python train.py --routed_scale=1.41 --balance_loss=0.00153 --num_attention_heads=6 --num_key_value_heads=6 --vocab_size=32000 --qk_norm=false --doc_mask=true
Below are experts of layer 3 (counted from 0) of a mixture-of-experts language model. Rows are named down (a neuron's output weights, with its number) and show model dimensions 192-383. Each number is 128 + 32 x the weight over its row's rms, rounded and kept within 0 to 255. Numbers have three digits each.
Before each expert's rows: a language model's description of what the expert responds to. This comes from a sample of Wikipedia text that the model never trained on.

# expert 30
It responds to: Pipe separators and semicolons right after a number inside tables of election results, squad statistics, poll figures and match scores.
down0:135132181098097128087132133136135084112146136116105164148119083207143136121191127125160120140139123129133136139146188090113125189187116174165146102137144082100118119101135164138185167128218113100143145100065133084157118141104108109089081126145121088183127070048134110118140045115103101100134104118133181121142127165175117080114083185078090145167213113125152109138100150125124096121110168163132136089129147167132109141155142131143091115146120131159151111133077100096125162164098135119191179168085136123118181115104073132186162164145219134123167117096113055187179151112116101135

# expert 40
It responds to: Short syllable pieces in the middle of words or names, often species or place names, such as fore-bo-ding, pro-vin-cial, Par-ma.
down0:166102181098104207126186131158100133164129143146116154099099090108110114100139140149113130148134083151115160178129040125139135122088161118140104122192087111111100171188168130176112153115111095144179119164124142119069152136107142110116087101188193126111155151107119113145153111106157203170101152090090034144113125108102111154133133142125121110166131176077169115047201147072115139158140122159143094139167145149100146138128076177105149064143178198125114123115088078114146093125123161176081090151084085122148049186109145131098145072125198077159163105124088143101068107135129104158

# expert 28
It responds to: Pipe separators between table cells and semicolons between list items, especially in climate tables, sports statistics and infobox lines.
down0:096183133154189168116168155167134091155151105091109149119129175089183118101153180137122204172102120145173167122109120206129115100133147167156084129121157127164115142150167042036107144089110124120125127156125193150122126115140112072133138119105163146147162100166167077140090114098175118148184109106162163060122116067140088103139114136141152130170044139165130211157101076120152111138150124149127071145108058113139168108126098162145124088128107066128087119104194192144126095074140100122126168174125053148182128157154077093108125076115114145148153107127110093156114088133122133115

# expert 49
It responds to: Raw byte pieces of Chinese, Thai and Arabic script, plus pipes after numbers in table rows and Romanized fragments like Zheng.
down0:088125137107112135227108140142170157125127212096168099117139145109181132056138161125113156152159122092132100114150149075135099134142178168163106100123100160146149129126173107218176093095129203127120173140117142059149124127149143135064094073164171094133087133133090184154089163169134148120048121093145124184114110130181095169145126123105141155079144106138117143122175124088135134166131146119148189145091105165108115136159099104110103102117135076066132163129121039114105117092182089141177110166063142121107136154113098082101121138131111136157083089144151120137111111178096099115

# expert 2
It responds to: Common nouns for sectors and organisations like research, data, oil, security, company; also closing quotes after song or title names.
down0:138192110123137132145228172103104183111115074170117151167139056098145097133122118133116105101164168149139133090121095137122106078111148129187225163112061149139102173129208091146145087080058149179130136086134127098198110100109168129081058146137131122109110131083134132094114129157117108114132151152144090151096121112128113177068137138134109109098137143112111141138186124152181125089149201178142123152167145160116108106087103058107178128121121158110092126057128092085182140160150113113039196125104091163131150181176088181166142150149111176130093140110097130074114154128190121113

# expert 59
It responds to: First token of a cell in pipe-delimited tables, mostly numbers or blank spaces, plus header words like Majority, Turnout, Loss, Pld.
down0:118183148135108092162136074069114165103070114114098062123104138198142136164135148117141184151093134209138108109127048165143055149086124154141110141119116137156130126109118039130173146148123135051134141127095147098163134114134140080094141127138078172112059123124133121154136160115136154094201109085187097182121136188103129122138126134138117216112110101078147147153121143207175152132125187111202171167118168082122147133146136114121142104145142103170131198113114146117160115112111163093144085091179103085102151135078186099085135065139101118107083138107165133101126174171138138198

# expert 6
It responds to: Line-break tokens, mostly right after or before wiki section headings like == Early life ==, and between paragraphs.
down0:195134127229129128108090119179154094136099124089139112169112121105129127186159115089140133105129190149121117121160087112138127173087129101154133142062107144147072129070150146019053085182130088188125129134098107131138075110101169158120114123142157099157080108121112106081065168159131154149103131089115116117214127102153118138143103149128164111106096153086062170068150165162113165133095170083116152180131137101146121062144130173119141120060123132147137116160135124152110099155091139090191178123143167164092133174191096174153141136114088132133101107180059128142130146108161131147

# expert 34
It responds to: Sentence-initial The and determiners or adjectives before a noun, such as this, its, other, main, current, original.
down0:151144174134114166089096146098090089135189136143175095147139135134121130118161130150095170078100119153117084039122110123149140167046111163124125162116097086147193122132125157192117135091122084098122105150197158030093198087183147129127193129172162121195156141125098160132090112148135095055138116139109210080104091101128116116117145145108093121132144078069155142178074152148132133130111175139123107138150047094093069128097200139136133134164100162019104138104092147120062193168133127120137148074162105185109089114104116153130131123140113157141131117095103123159160117119151157173

# expert 43
It responds to: Periods ending sentences, often after a noun or year, also ")." and ".\"", followed by a new sentence or line break.
down0:070144095112119154125138154128158093176117178088096111168128139097116100135107113109106129123152137167089130099118118129133191075126088137117195092118070128116108107069183077194086129129158147138126096105096120077124195105146142083094173185112108118110092069166146157126205080140182106160103110167197096140137148135071117075187170091129158115081119134128143089147164164168039119134157073131152152118051129195146093180129106164097140140106124084108130123142136158141086103135147134150116049142193113085156115075097182128097080147099131077132128126125131179139155153108115122105

# expert 3
It responds to: Prepositions linking a noun or verb to what follows, mostly for, from, at, between, about, before, e.g. "released from the".
down0:183171094133170137122164144145099123135123159105015129168130143096158162190165143155105136147074145152156148120173143130113137209093163120040142138126127068159088153109144097119122111133048147091109125105196110138122072099120118116178131125163069084095147124115096109093145104127073223135100090123103104126093142095100134080080089201117141047112158105127109154083171110147179088122199109119128093131182173098113145137127104094160094179158127081113134126123115120127179098166085127098138143112134104116126141139168124145134123142085126154226154102154164109177076126087123138161

# expert 44
It responds to: Decimal points inside numbers and approximating or census words in population, area and species text, such as approximately, above, population.
down0:119128177126084178115137124128189155120119176072082136121156178168206166113116087150124134102134181158170155045119117058099117105131113144167070121132095159103027164066131184134117061146124098155073145135025074107130104143141159143128104113115154129112156139134182123120161140150139121166130130154073148190135175139051128126148090169113045173099159135135130113169161075175146184110169141148112124183206081081154113082146198112160116119046143151098115098122124172164111179105129079095116162125116085091142157126090115084164202115204148090108124139074127143172126169082147146125

# expert 41
It responds to: Relative pronouns and conjunctions opening a clause, mostly after a comma or reporting verb: that, which, who, but, when, during.
down0:132122112178122056111146101078116116164147099143030103116150148131161119163132152048118168097141056112134144139114129081175180158138158167092090118153123044106134131143125136129093216146129132140095136126114144154117051228103097165114156158104175193112088134136125131149083157154100172097119097185128164127126131144182112119148123088138111141142133191170125165166122146097097085127149149137132100100158150145116193073100074130075188148131110128104080103111183135162048081119138178127172156143110150206107168122085100114115089068111126130133145127177163140158081128125139129123

# expert 5
It responds to: Line breaks ending rows in pipe-delimited tables of sports results, elections and lists, plus U, State, University abbreviations like CSU, KSA.
down11:147137164158092072088122144102136177183159154103125139140122210149140123177130156141184128162164110079130172177163109142109156086121155128094135150126114083071094155116146165157112179107116148148079093082219101164140115112107100184127101078089150190107103091101097142117123135085088162097114194176129159068119142120053101149134150089149196154119167074128159124154103169164150052130128128088160175179104085102100080165103079164187095099098137114182062114093158090148167119081103164164139114169101127141128117093126094122147120139140172130160107159113172132162131111145133174136

# expert 27
It responds to: Opening quotation marks and capitalized articles The, A, An at the start of sentences, list items, or quoted episode and song titles.
down0:150132122110122116115118106109115142143195112129090158061100149151150130105125129114149125081083173069139168094136111153157167171077161109144112123077115170100107125146149189149161124082137117043156132156203115113174136109176095182093098148124133139114078164155092166122137119130132120127138141092122114096166117144129143138100137168159205146155067140175132156161154200125126096079106126117124161153141158073157165147096167075101105088115154162132085139158161179152091123093119100135077068133103114234076139144132105135124078038127157090108062168132098106139112143169152130170

# expert 54
It responds to: Numbers, dashes and codes in table cells: goal counts, percentages, vote swings, W/D/L results, and headers like Apps, Pts, MPC.
down0:123117182149169124092156113127112237089043101126141154137130131066184089167136127207144138103198142153191162101159188141156144128163112119172146140177060108112160189139097044146132124116186101116137132182039131133149083212119122059144079127091152143115125155139130152151127101133138109113122180147125121125132104118087095113128125100068125054161135109182134107166131129149055151168165139115105126128173133147120104148130089134168123167149107111119160142095093148158094065159129122091142124081119113101108118092103084094107195139139097147081144111097117169134115161108182094131

# expert 7
It responds to: Articles after prepositions or verbs, such as "to a", "into the", plus the second part of hyphenated compounds like year, based, century, person.
down0:102039099143154090127124100097129118135122123129061133164161148156138102121164095090104141059105153138119108089178114130146166123108117096141110126146169110130140117139170118146083083123114125133173138106119152072150068122081132091148098138120103187159110147154132059145173129138144136206215171103191098081133074115114062119118101148098132166157118113095139148143165175143103145135129107071159119093126125090073110121110144080085129097078128066099062157094150086155165091095104190124148084171150077084125127130132083195084156167168179125119125164099045152097146122171159089135